Experts of a small language model.
Size: 16 layers, width 512, vocabulary 32768.
Experts: 128 experts in each of 16 layers, 64 GELU neurons an expert, a sigmoid router.
Training: a variant of Adam for the experts, 999M tokens.
Below are experts of layer 2 (counted from 0) of a mixture-of-experts language model. Rows are named router (the router's row for the expert), up (a neuron's input weights, with its number), down (a neuron's output weights, with its number) and show model dimensions 128-191. Each number is 500 + 50 x the weight over its row's rms, rounded and kept within 0 to 999. Numbers have three digits each.
After each expert's rows: a language model's description of what the expert responds to; "comes after" lists some tokens at least twice as common just before its tokens as in all text. This comes from a sample of Wikipedia text that the model never trained on. Tokens count by the router's weight.

# expert 2
router:460678560554437575505503549479511460451484500525541570440524487469526479421562428500446589522514413527488526477592504527471506490462572441601448516476572452563462460535532442452578591499483538
up0:523488562484527625473566467494604494483508499492556497496486458416473514485469473511426466472557493410467553505519518467496525476499565495475422547521494529550458559512484500435502427489569526
down0:453491575544518578521446467500462478420459501576496468468379481527512538476543476429446417567552407502557469506525409469534461508463415527477470492463482491523576559507573577483541426419550519
up1:534599438510522566465540535469478491422482530482514538493539571476524441483454519455495481508499457612436529479489486469503381512487484508476466470513429424577556479518545573532555557509397451
down1:465567452457515446519562479476527480457522474539549541528499502515463512556548433503477533469483539499488419494493463498533441458453550524470458538514433423410581517516496496465558497504380482
up2:458536453502439470535446556575474515549508495407471545411475386439488557508560487526439563376395530518535559493472553515369526549538593515465474499528530541505554527426543592527561584557471538
down2:448511488563456464523519509551476546534534501443596526493557453474465495618470555549444561415443466534528512531522449461443489514550502431537503526514435592567526501489478562473472499542379502
up3:463519396500480525534501476413550465584457512507491441531435439520572487511626461499528388471588417546526511465534588494557408481531442517490511498518520471588508519468541433521524588494482507
down3:495453409499486497547465564443601508577457445542462407542508473493576541488552549469519559559543465489487462433497563558579427521529488569500535457523548453546491490490486399541521631537444513
up4:477592452579452458494488440421545480514524489524568532409480434481549556590534475457410439480507450549490482466525475504482457548444565559475475470449505510535498516476441506445498506552450391
down4:516556522519533498548471517385506524517532402499535594514564486507541625521560387470415481538516521564522445438463467593493455491450532551496448447542418466455496501427411556541484477539484458
Structural tokens in tables, infoboxes and lists: equals signs, slashes, bullets, column headings like Role, plus such, No., (born, named.
comes after: "|", "-", " |", " /", "==See", "=="

# expert 38
router:509507523490572387374512526558495591446459486572517476507420436496433546521456487514497483584422527544477482484465509531552578540547485449588502516527461461478545419516485564608492551570504467
up0:491500536393427508462508401498432405442567450480406440465555534453468503449502601588480500452490527490491489513450471548531515471459504554538496565533474582498558602520490478499587514555435533
down0:483438480525485506537545420437478392522501391471529518510532486392541538428522492518427503408485519527440521548553527435535503511483431556399491505575475525529540451515535469495522447529513491
up1:478530459443512450494470476422488464476436412543546533432553541422559455521486613538490463517487546447530475517557504510516548526458503456499562440433518508585540479536461409538483530460478585
down1:592497423523491502549537535403599441576476455488482432492490496572515458459568531534531458471555497506576565479513476523525520598443404505476531543577495504471466436459420497561417487396520462
up2:427510472566457560483521525494363486442489497552547465497452428527474481455524586388566533603496476495600551499513506350479416444452556524555390487516522407504504428508532520505524409477476504
down2:398503506457528515524496468587484531407521459510482489500539382468591566439614524612480470551450542445452524531506506455473541503548508478603425487527523414496482537565508551478467510526595505
up3:538453373546529418459567501504506631512426554582549537543473544471423578496503543494555567592394556467474558539474575452541483483560526484462461561573549468571516445546448550588569523566567460
down3:536461493499471419475486585488477568473430534459491482419522539567510447550505475489516516555511508583483455451434519567456430451527417477644486530614514534509530543445551584588443520511522555
up4:495487490522522422502511462539518532500563489533557476525437476445558591518486511468399478546383564507478564484498462433546608519528522546438486544430453422494583487536480567458502564529521409
down4:587535560544483549542475559488410548524434565559566483446515551545419429527437496503463502566541470586508480457490461579494437506523548474574435572502508572528400563424507582530452498505527506
Abstract or common nouns and suffix pieces before of/in: -ation, -ment, -ions, time, work, relief, dimension, initiative, security.
comes after: " the", " a", " The", " his", "'s", " an"

# expert 26
router:387443488504463432464518524482500452490479494511483492409562450509457447504543492486501551504593453543497456527503474539448557501539370499592484493525524460408530461569485515629515463453556496
up0:528561484446459507382472584542497437504411557404492473510430517436604427522523498475511407506473477525501427513505482503453497517626498474531547435488520454516552519481544551489508509513550500
down0:511517473516502443435471568528547523451488403530453541496468430496551566574535530487522490516469560530521477501464482527494566566462484526428490437463368542554526509474564487516444598520493385
up1:547435381378538464443466555559487488545456523439493440425505501470396478455486509531581451545538474473471464572517495604408512452590549469490544535491545546481474491420412520591423566585535476
down1:428495426495425449447466464487547538507484514549488440472517498504487525540426520444503461564476534617489475533505450518452580488494535478483467499495441517490506530572560490494464492482428440
up2:501556464414643499490490410520546481560501426539387541515474586453547473450538588492523502461529507475514468521530488553430461547543527490575526481523567477485510607445454492571489416403467469
down2:490493473430551541436563470506553416537558354560500529651468437524531573456498512462436509494485515478543525459488557473434482507502482507534504538492573435550462546494556555539563571432483432
up3:422467455399507425566384486462440529508455499428561479485493506545528565497485498538529572518495439497508400530488447492482488531480409513516420563474640419481427425440480509540471651488537501
down3:386558447457530395504522433566448513579421509466426537412492445498456526529425520540480584534557502566521460520397512554475548526547458466566428556451540444559518524489462441489477595446447592
up4:421499504545487632575526469469477463461545537495534411461508489436414426517601563517444464480496554498531525470495432577480499532555471509517420503523505420436433562478531519463594441469498538
down4:563478505484476588477484493458471539449503454561562482556575549463566546471437489443481488584532528446542509516557558531471555485539447556466536471464507372521490406527488594525588460480542497
Nouns naming a field or content after the or a: film, music, number, information, grammar, mathematics, lyrics, episodes.
comes after: " the", " a", " and", " The", " his", "'s"

# expert 60
router:475521525437474465449506483542607465518569498585577489483510490512560538524334524634488475458565442480518477531459427456471491539513506503503602546461452524431487435499518433492433479494541433
up0:452450548470540488512512564436467479446514436452480478532533505510461550454519418511481525504486471447569483526537449394456519469447457564502464466437525495481558504514399514429559489556547535
down0:536522544490483534573479491440503539421542511541466544480532513462460524581449522541595471539464507472532424497481511574525506517492464491436526498601475532451480490393484496488497595534487544
up1:537556437538464500474491559480594477520639587510501419550447529449579465459402497485407544477502626420364525528498496563533486581647501453497536552461598498500419443544544497492461489587624553
down1:443477496506522499441513519546469467529352507505545463531487426452530449489515547562478519456490558504521525417533419478417522554491517570528472585474456488473494519577471524451585456392382388
up2:625547482457489517483503423476548484539540604460479520555405511472488433443455509513476501390560573529558515472422497522560474430565452474521471581519585568470439473488651497542456535570568461
down2:444473466546465531431551504494504411561409467468583454527486483505574524518422405528498487418497509471522520505460464508412529522507486508504521504443469435472471483523544540469498398484489421
up3:522436525433515549466394508550420460472387450459546471579491458506506522439480449536490544545450397595498503533412455472501547526434488522565567555506417410503547498475440488551489489518381516
down3:569533511539496462522549456547523543508596450465503538472514538544409627502509532527478464571476503460459419565481603526490551373556549464558470415535555464475475476440581479438487507516610560
up4:570503515517517486516546453575597465469516498474466495484542449483482451454491580550417461510464523544417502441432463548583439399457508444567478462548522597422472435440573554465489475565453506
down4:511386519482475460404525514511468514548438474502555456507478517547452473450441383416509425531576502484532554482461547498392544480547502436531506516431390464580453524570485396500421499476533515
Pipe cell separators in wiki tables, especially after numbers, plus line breaks, asterisks and field labels like Born:.
comes after: " ", " 0", " 1", " —", " 2", " 3"

# expert 50
router:452427540516512507545489428381524449490479477542530555555493464459511504533495466497470510551456464497496454497515456450628552442511559528543553500529622496562567595547432433452521461523511473
up0:486381479431629482461489499430538456526519503508503535549521522431479435501506501485430525526502564432466450572361449538449539483524469584457442488516557459517567565520488503375534472491491500
down0:427398536478540473554450547424423454499592482515570513536500468528479463494527502487431434580465549512534405498497399513558435524533489576513472457552578518551551522492528483473471480534442442
up1:541489397596485529453469523594568587544517521509424395464474493577471538502506413427478441505552467526452529450549596539536457409442486485512542474522520548491415527464512495592473432474505435
down1:518495534439577541447419480486506482550503551508383421523481499417484529539497430545546567480464475488487586530583546515457422444518613515535572459434474556420495426544505454485500459473401451
up2:485435471410540509522601429505440512538472483551544511445597524483559580500506440490463534443506583455546528486579503516471546464520558514507526484401475432481483460456539506519526539452490519
down2:423454484487493544499570480558504502500455472466534496478567445536504540494496471503516564536509521600470529456512388538529452459460516523512521615499520410530445532388458401490510537442496558
up3:564434509528485485494611488407542473472397511514475422452544459433684368486538489422497491470483490363430494540456506510498470493517486625505497478587428435488526447501514452457519487564398539
down3:530399494499464477586468439465428467502425474494525564508551505406511521531505501458411508411476514427528417593449399517514478546588507529573617514556492458429557499512480484475411513493348541
up4:487511434499511560504499482459511552536536475485565456491478486504605523487541527434438542524471537478582433546464520651477565464587523526496469520501462500482544481519435560503505523587509528
down4:457489567444526538575546439456482510396585486459563440472463474605500539542459533432433448551540583506517427495444453490581564528567423465477511484497406526356535500511503499439504522498514556
Adverbial particles and positional words: out, over, up, under, through, aft, end, second, part, often after verbs like legged out.
comes after: " the", " a", " was", " and", " to", " is"

# expert 16
router:431475464404486391465479512559550508547503477468491497489497538526527523493429402457445530561540573473494477583479507541471555534536435506478511490440491443502489494469548463464506510508446454
up0:541530522542504517441432514439470477483523406533457488550443468446558490432549454587583511439528442548489442557613565452478532550384506490499511465534493527501416618435487525445480516573528497
down0:431439488400471500461447530465479440508567591507500518514460482473487463604513401560489534531455494508499436463584468495526429595524413489523490543501466565406542509493425508461548516510611523
up1:471500512563354439473465526398545544473434527444498455530493482431583478499459423470458462548484480519474463525431471471530465536517504460502525500513527451513500460431477421527495455475503484
down1:547404527430501553467608444579524504503652471533423479462458508504495541526494564512514460504523457528526442519460409473514538462542497499478470460556495429512499420604545522415595535445529479
up2:534469413532487504575417572523461516416450524474596485491504495494514442526468438448515518525460424628515590574450514517480522466575551447457422423521567500505508507496431427570476517586562566
down2:462511509402542432356432411541496526554502521556413546550430422515526587534459540537535476456487526501545460579506516588449458533332501471531438472433509537451497544522524530494502550488512495
up3:449562505501465490500567548444520502437452453511480565473431533455514438455461499586424497549491434478469572504471585472542537541508478486500587468532434497552526421441516476685550538499528445
down3:595397502483549502529479561540567443538569588514411470455575451596422487534508469418570521506508561489405496482483458475538475484550460489426485582536532454578469401470457505405500421540480505
up4:536544502453520627501570503587477543525550470500540449486391516487447454472490436583512574483495425546496464509486503550547547551459498444473477445556514499478461474511558425507526480553479480
down4:607588410496587481503574448440566512427538514493445559447469464589489553368522527579526537516505478479523604495502502542432407385464483494578484573572514466486547574529457483439483518541441442
Mostly line breaks after headings, list items and table rows; also The, was, may, take and political in running prose.
comes after: "\n", ".", " =", " ==", "===", "=="

# expert 25
router:506524565563601611541572459494398624468420506482470439454467599517476475418506552417546489531491577561485502408516600532435445462490520572450448439553479480408478538510448493520523533431527563
up0:455539445461412492525577585522512590542484592580587516422467524487520391447445480530471477557405504526452523387470516510463561495438545512477559418574493462559447563518489474517496507557452550
down0:539450529536567565471494509541443511500492470506506450521478648499503477476460471497499466512510618594473449517498478513457541525493479575432369496529494503391449520477513507500488457467527533
up1:466582476500526474497547522481558547415472519591577525466427460525520498436560473510494553553523508509525513469588487473530458532514527379508472479576481476570506560559495442497455449504445396
down1:495582588545440484504503545490511354553541447438489550522565520433466558502452501475499475460486457468552471521454497584454487460517468534553516435416540604540499443516487559522461466544479566
up2:491510524466506476492424490553501481502507531503442519567519367468556537555485514472457550456628454404480547576439421510452464422597526463584480512371573464542509437536530599400508572514533513
down2:500579505491420423457587474441545479553486495527560481465544351509491457566520526492482481516478440403511528497542551491531510471456538401547576568442455482562561518526472494481520485525462483
up3:530540480510430346407470501512575502504489506517464585520435378499528519550508481475471535478595527385511503546512514523484470521480510376548541555423540493498572472509532462367532593587484498
down3:532546494496430380460516487459578463542545497516521525515530359495512541559527483482451501476492427380501548502521544511507492488492551394558599547445473472551574485512492489467505532560483481
up4:533567508497438501507550549421486509550478522551563489462544487530397438418524465582468498556416489581535524385555508476493562541465540498512487492530468524488503511432438538520511458490467603
down4:478418503547572532509467528554486498504524470504461501519470673489532485459467435469517499499498611560439420513468499516443560519509429537462387424520488529437438499502508514520524506474539478
Numerals and number words in tables, scores, counts and measurements, often after pipes or digit groups, such as 4, two, 1,268.
comes after: " |", "|", " /", " $", ":", " 1,"

# expert 23
router:536545478472423522501562508542557550629508462452515552548539462519413445487555474537483443447495452457430447444541501483556562477445553415521451553517413512490506403503410459449544518542425414
up0:463521469422473568429487568450435518440571485517603456477463518595538441437643473435527507531465503548472408483498571474435499465437525444412513512465485487446519526507393480521539545494530466
down0:414547506475515457554554442557480534474463514488429455531516497497440562561536542477477485546490516416472542503510452504574531562525500480493556576441355474535462463456468439485507426491402464
up1:487489515461520581492464495585526409431508453567526551479469534501438512439500614514541477572501458472478455509383577437504504510477489501451512495504476475525513561469396462506579484547458389
down1:428586538464443478565531540532508611536480459504387477434465511443447497573556487499511516419484458495528518501466539609523506552527573482579484530517498511406532480423509375457542488533427483
up2:571553483492458465483400499516549475460482526538520438431553478441554454415510511523472583550493553463506517515612603439492522466447417482554582510471593383528597496527484555529435520531452498
down2:586572455469399482497450487390471490505454482563488551428482507463479538482552540549439489523512487520533531534496522432444572393395506495458623586486587474513514470610529510457438493449419514
up3:582514502554519451575448461483500509475526480448510458653509530519450490526578534455583582460569469534520492526681449520487506502516505488467464502371454612358479580447487557506497623548444585
down3:491466502527514361456528469559491499555539531467497528619580469570400536409402433498515504466607510519450509466483465433488561481441514369568524446517366445466491407477447495547543481533548567
up4:529448532487521491529414574453518421564504452558494500575509426488447508544581476507600446462553478483550451501559536499481412487518489506498491496417482452505517391490520530471528509557518525
down4:573543553538460472485545446467505436509558500508481517496483536461524480479453521530492492502450526580548584609510554560494525512434408566455580475527494519514558574622531481503504510423409512
Words inside proper names of places and institutions, such as United, University, National, North, Francisco, plus years in table cells.
comes after: " the", "-", "|", " in", " New", " United"

# expert 5
router:467503539520484532453556528472598579517585492469460449571451477446531519468470573397578573477472521469453535559391570515472521438609471483501538497466539441472480541597600532504524528468477471
up0:425511453496477444507486477433499560594489460565499423496504497539434556472573531451500617480512487480419484432450495476457393534478549466442517560523548454562504557465633451506416488467499558
down0:384506500517522547526509521490461519539457457463479437476476529437445545562480608456518539516525524488594459530405556505494396521541493509491468532481526494539511510530577524462518531481426471
up1:550483408530413515571444543470544488453598527585592428529482487450503550520548482526509531504516490528529476531530502596471594504568529534542511537457442526512608487446572469494582520603494532
down1:497546420461501412568551513439506533450528422591537459530497558528456500460495571473579548498559571420485571480500548492482546459521486563467538560531392497542545506511468498475503433482429452
up2:597466595582458568511531507364563564496496500448465489469504501546560510521483447600517567485568408518598434507478542489513552452553427484389479505449508507449543428488594510511511483348491544
down2:531568468471546444482576489453516492480479409498537432502454502526556497521578533477609536457573451475572537521577507515540553486403384400466494558447450503495578572477602486492457528459460432
up3:404499514489545508515540610503514505575522511486527555521485489429447550460547471445457526526527467413572417488500480503395497468512439370516564467493514509516549466502532441488513406475435434
down3:470570437599553402497466465495472534518469490527518462478450540472500475520574445522508511519502424409633459399570465574463523540500443478485561464428518469510561445572560471483475469521410458
up4:450545446524566515415548499487474564601499508458431475476413589574527587473412530414549519552501480467448446500364436534445333463550477458472526487543524484440470500559632430539537370544488489
down4:431509485474475568415516504511506550543518575452509543490401476568473500549394571431559509542478465424465523492409487485450395466618542463467450520477561470461467581573528517449549438567434480
Quantity and negation words like not, only, no, more, plus capital S starting section headings and zero-valued cells in stat tables.
comes after: " |", "|", " did", " does", " are", " do"

# expert 17
router:445456486478439455564531501504561541518496487474431508504569584519494516561451582446519530557440428503560424484542549362469503541471405484598506568443560546500538459517497463464533449589583480
up0:568449474460547579520520609564573502529546547417530420568474469417456484484426414418545539505536508409399484492524572553595516485451434477536539531525479470431477538560457512480528522457532437
down0:575520499450466497532479485548556549495611554488454446527474537445444558381477477456560422510578547499442491491562495488554515448418534532535575618523522402435570519527450448455614446572480406
up1:396451425496521494581520433514486509525464446556446521365560546552434460491564525493581497490509498589546514552469528449496429610462495553458423498466523468451568530469465537536539477551510513
down1:478535470522545502503565476498477524534496446482471554449610492559504482520488604503557583562430498541579470422500524387469498559543442481508446420476452503470485484478478507432560442395507548
up2:523432466600510479567496543534490440483404559503489423566541466559459499434560477497525459518457555517517486462557434402552511522519533493537501536488400401442481530504497495567482375484433504
down2:464513504534451513468484506506532525531475533479552524442441529532402520420622462472606525498507568582446480491544509569476503545550562445451560522530488479498543461513499496476489531487494559
up3:510537439503492541448575506501475433561547553488509487514512537494526405530515494525523548500471378467583444494389513476478408527505492486540412450444447569398438546502388508446516439615448544
down3:465537520540553592520493556417548460444441531507531494476573477439531494604498558483507471469449447495419489497379555504513518514483514437532467445442450595496477544468539484406497429528472472
up4:487476560522512539431428529483509373527638466473444547515525505533503451472484341452418448449450526491500474516484460450495429602532419543526418428495450542368399506492486548528489527500490535
down4:474455517568442538516459549494497447493553622524509486567518529530439518558541467493520483494530524482457566542502607554518446443578545451498505463471516539489478493456494498411422503551514482
Line breaks ending list items and heading markers like == and ===, plus biology and medicine nouns such as tumor, species, lichen.
comes after: "\n", " |", " =", ".", " ==", "==="

# expert 37
router:445472513448434418535469461509493522494470451529483511519523548538554623526415435509482517488481540470482554579481479419426507490442407531455503568430460470416513477421472481540469452535490469
up0:521473475494516501605502493525540451488530584494477503455482532520466472485506410484546564523482497472524515456481468549474535495501510538457450529543487493593358570414470493596509535566519494
down0:491513438403546577437510536514536501451463547481536543500497467615444548602466460565440527512518533541545453443516456510539431488499469464441495476456457479504556501549472482523491447492518544
up1:467515467452485497557484470550587446438571465469521524370389505594537533516496582519545522556435446570481529522523461458521453464517426527529431442441449520481471542441561531590464513534506544
down1:566459529457591432489533524497522548503416565532586514499500424546482469524532480588430506514607454472568492473533469626599462529601544442451484534480500475525513497520503450478539498533568507
up2:431466527437504486569527468518500411428498481410490447553453473589527451489527385544562542559507418465503546576438445479506474582438487537560419500494474530561561491528538420499535423451497519
down2:511464452531560533447493547409540485498441536472425557512448418501427458604557554445416352491471485490496505400584562552543459482578516519507526490500468522457486509508585551481550606550568465
up3:547513541499423464537477486495450540498495511500600540523575501474423526532450498554553543468490476515448465445508479524467537402549448510504454520474461497433459426438513523441495483476537505
down3:414559538528455499484497529520448447430500552504632428508596515542533565487368492518529521488462560452433491491518583472513557401402434482444527516501526482476469498518491472537446476547477459
up4:449463505531417456468505443515535396523497548569492549510503517419484511521506569574483479481528513510537481526452492463467495463510562462494585492474519539500484403454418497621539564482519460
down4:466516510442451627501534572477423475487460476516482448578580487544569529450441504543563526456481583510523447523476576488506495535436481540420456495441495431429449463534606513496513466527478454
Pipe separators between cells in wiki tables, and number-plus-semicolon tokens in race-result lists, such as 0;, 1;.
comes after: " ", " 0", " 1", " 2", " —", " 3"

# expert 53
router:455507437530525527425532484475493467549525480470455551372512476523495520451487555502516525501519469573495530437549549526510540416577530496456535471618624458529532502567410414527500465460524601
up0:458493488482431453451557400414480562602512438500456417483510506483598672459475464508448455511513581466566518525508526552526553472634572415520575503535519482559522477563493463469619459502489436
down0:485553512466460276468579401484453647521427475517478544483449510505486551534513514531500464507462618558518499447548480536569530456585542474490528539615559432556499497589540475478516423429531545
up1:499469489575591424471470512496509583518526531415517454508485526530484506522544483596570570521572502528456525560498502538515562418483452514476574418466506517471538449519475396481432558560510504
down1:590384480446468446481516470520530571464622541510414511531525451437481512539617481545620404456499430486544556524502484654563461520509458536614484475440491511496563478521498489503509522532513461
up2:478579555476469500474468479497438527609529474492490480589572523422549528468451520444444501506488505464467600557419604515530506549479514493504432536438481471514412566554385525353507428547483504
down2:451552494516488516439461551457437543523438511444461504470526492556521463507549512388605520461526464472526545467387454486543457520490399480607454540482503540484493398529408491470469431429593501
up3:422544493531428605561493483533507460605538547465546445472530550474530533480537482502492400470502540492555485554496510476508441539512471427577451430590616511496430525479491499537484462462551457
down3:485533452556555571502450427517534502506509489508506631551467520473538548612467552533412502420543517522537480564497552532497558513485499478468446456605465507435559411537403518494477511512472470
up4:495488567556542460527592437515505479521507535614425525510475455527550492465596485566499452490562479438500487554560595469456462414587456389475522483476459470442490417485441492488490537505494516
down4:459464452463433500432556450405486527546383409516483504540478503514570510505537515542525485539446491448540485501575539499522591501496552485531536490475497458558562440464464467596463457472598554
Numbers and digit groups in data tables after pipes, plus verbs and participles after nouns, such as exist, situated, starting, played, known.
comes after: " |", "|", "-", " was", " he", " also"

# expert 3
router:381466536471500497519511553465517545553488476443433525470584571418544495461485573465494518519535504444534574524443536438462499453428531435439412439566558513541506483458569441514553496461403497
up0:511399499505467487554404451604457538541589453489527473595470438528504503446440482488530462510550494458484567506404469445577423500582490555421521506495449545475420526566515497498502412422633581
down0:512548577463457531440568445473470515462554517515486490421487519459522468505518539534563422485406454507517455596577496579439562460557487502646605525440525413526529522506521495417440587568411513
up1:493465488405618513513464492526531574530434423626484510587494414408512513514522459572512443530523412452495476498540556445519400515446448540448551467525544485479480431584385450556597522374556486
down1:548470493504455530529453452464464382495528590459518524535481543534500398520517571453450505543456547568388465483527448512432549435456533503551540466453482432555531566474611539480412541536508428
up2:485458546529550555501495477615416524515507458466581593616492444478499541398556516582584465490497564531525531467542541549493477542479552456496529498500489514420492440478467536468484437420511554
down2:508508513465481453494548482529582506463536571474496429453439512455490501556530481533489411489488451519600548555482465567422565445604532532539448393405574428576451511430493454504477517563541464
up3:462617502499435485446462560485479483505486574556424463473577508417535443557484428487492498373426440508544559534521461527509493421500485388538494449509496445483490527405479503546481549461401475
down3:547444521487508492491490441547585487642478445479525540557519565477554463487458413454499443491609570437610519452460491483513457557520487402422406442487516487442514579473366548479527424486527513
up4:576385523516571431421468450439473400556530457510402515480528537556509520523535574431451537456473465513531491405513461565477495474595430471535461523495475531448451560478571566439461473581518498
down4:436542427452420494551492564541455454446510506443473471445586431435507424546482550514504494534530486571430522467504555443553561481501512613591473603505478565473462480562534470521518532453522465
Determiners and possessives opening noun phrases, mostly the after of or in, plus his, their, its and 's.
comes after: " of", " in", " to", " for", "-", " on"

# expert 30
router:454501459415490393469460502592558475517523466481494517500514522457523533483439415482453509604534572477469499570485485539469540540530466486428513532433507494469457498520547436477542491516479451
up0:513457541518500438487439435540495436529420467536507577418460548446545579522489506428504574487578519500537437412548464533441602465449392496498453438517472552456480519477594397603472497556493477
down0:483532489577480480512578445529528500495489495491518437456506368481476494485482423515500336577554475485517455521456523505481519510520495540484479576410542480467422533538467641473484427500452537
up1:459634512464502558488523463458495465524464488497475534462592497467517457449471510562479451497426475471483499508540586504525459497424484499547432475487573537490443495436549469621458495512449508
down1:527459482531604479526401470513476516405556526422519483470468495467529530473466461566484492528490505542495479479513557557572556468538530395485499540462450535544567469527444449510434478556536539
up2:549612478443465544563583480410520516493494613500593475489480547573445511555537497489507581573579538581514525484438463475514508459495433436528565552521457462477499544466490499508423515473415484
down2:457475576506552613462384576531448499515540466518436510487482457451433476492434507568512441490471544525547453490501581464467423536502453511540561420560553490545503493544536441536608446465476479
up3:466466533481467524563457549504454502463511550428577567598611497520528519480535493459453471482487437513493462455524418540444514443512568509491551451493562505470573467545599573564434540541522564
down3:584550519474657534497504524435573493540586482452414524506472504492550517509450426506551621497610625545452469550485487518491460414486433445494567477470472448555451529527496421515487560574512468
up4:456567420529523457451550542543465501562463492568481579482519494549549448505544461480528418482534419524448533559490438547544468477523523493483576499481437478493431401554451459444441602540487585
down4:536448538565484522486521490445579550468492498413487434591545432472431489610517509477454553514466462450500505430537536474488503521485539505495450584590537542567604551450483422534566499451501448
Connectors in lists and infobox lines: dashes opening list items, and, or, colons, pipes, plus modals like can, may.
comes after: "\n", "\n ", "s,", " 1", "\"", " On"

# expert 32
router:457504452523503599500528487543447430469529474501479506544498443472451478409561539464511562513469388548452530449464524510564568487562499523425565496519588525562567513473441554519587506478616439
up0:573502470429455521422468389447510487528499443492442545435531477589534458484565512509443517536506395540534563522505446536455520491523491465496474464602525505515533538506569578449423512540520517
down0:531432580495539466543543568538437349555447476422492505474570555409454495595405510621524411500457595564514521472537465534514525444557451508594514562456482413488392538524446385498587482538537557
up1:538446494437502362426510526477620537467631455451444464553562588392573524479523538541521487484518460621439476521570466420474474597547477527541500428577523515499498402585449464490461411547436479
down1:504577556581539619516421539550449506480436537542472589522507361591507481493514584520544520448456554455538478509505490500530537509430600548473477544515450547385471484451530490425529578474474484
up2:565478491504497487521469420511490434461589468508445517483508581547502506505440437473508458482559498474572542502556510434459512504570523496529438433451535519466485370539443607500434557585547611
down2:496488601459475376529556579506451519512472479571504482462546420531458515580457550519491493487472513575519534486604420472510478499424552465570483548557451429475543587505514523506510484586431490
up3:514555555477487523425549522547520464460554532477515456537520440394601448395556491569464580448510520415453477546496487563537502526480463459470470491506581578565535459523435361614502567531458453
down3:487515445576464481504451406475590587399560533585486519563441535483430502576485450522539566555563454484478448527496502437431569472438585522462525495551525493532448496453604572530506379482570540
up4:555393541475492524590499489500494427484581480574494513524479560428543541496427428517585480568538512467593531569495480477459500490541480476507415501505446517532498563557518564506477485519533557
down4:532576464524513464495569561518490534454373450575498536461625400531455447476507447484500472448404496553478479525568531510492546537436508467517433596514526463416567550558511576447507491498499448
Digits and capital-letter pieces in model numbers, codes, scores and table cells: 911, KH-4A, IV, BRA, 0–1.
comes after: " |", "|", " /", ":", "/", "("

# expert 48
router:457457450441502556502474513478520475485520461442480476499536504548539457439435548485497509571421547453379518528496502512531421551462463587492546465520590483510517627516493546581431480414508501
up0:520491494582486532454565526491479561522542502545573469467573481536539389428560540468531500555525596542430528436600493484489545466517504485536487448526519491583554489592504503461564434521602524
down0:513527505476549464417463527525559530396438519511420489456412520523445620586409432497553460478513491408497482558468534549500528511469467505506527581515409465406520498447489572532532527517444431
up1:470552464426544477428477462523473486548508469535436511528515466538622533480531549481512469437547449392475542534481461497471420475501559524466493568519532436511523492560491465454516520501526524
down1:540522430485567405520413479480587459508491553461526463531570417510521459483463448476564574531537525462509484567489541509497553493493483415518495440434458417463528483572531465565453442492513510
up2:503406459540549609512483509554490471486493510487490540543581493469510538438482468500394475537453506451443481513626504478550524496470596520510565472473549468594472595419460505541428553483502526
down2:517496486465574490482486446444570515495459506390579520552528472455517429453376443444509477528440623436372434540471494428535527592406459568524551519538559500545546620483477487631516551421512487
up3:496437481540495576542489556499448489559540497531429446503519429521508473463557427519508524481485466538491402471456551591447502477407485365416443467571462539459490484459516418497511508573494542
down3:563565593528536485448567475513546586427514505439542555444473543533494473504477526465455415516486472478619592474553496474515432544508412601592580527536462497450518422571409522429502484499459515
up4:552555472405523481547513440511507553561613523491431587582556430452466483489543548417504472473540445408579535457404541407503431530477575521460526545546496566540519532558511475497503524481583524
down4:506482483597493314480474492499574515553552461527554477429492556530556469472548503532469530492416563476530517473589516555627468525493495432592555371408432494552444439506470516517470605434444449
Numbers in tables and scores (1, 6, 31) and adverbs or quantifiers like nearly, soon, ultimately, first, also, not.
comes after: " |", "|", " on", " is", " was", " are"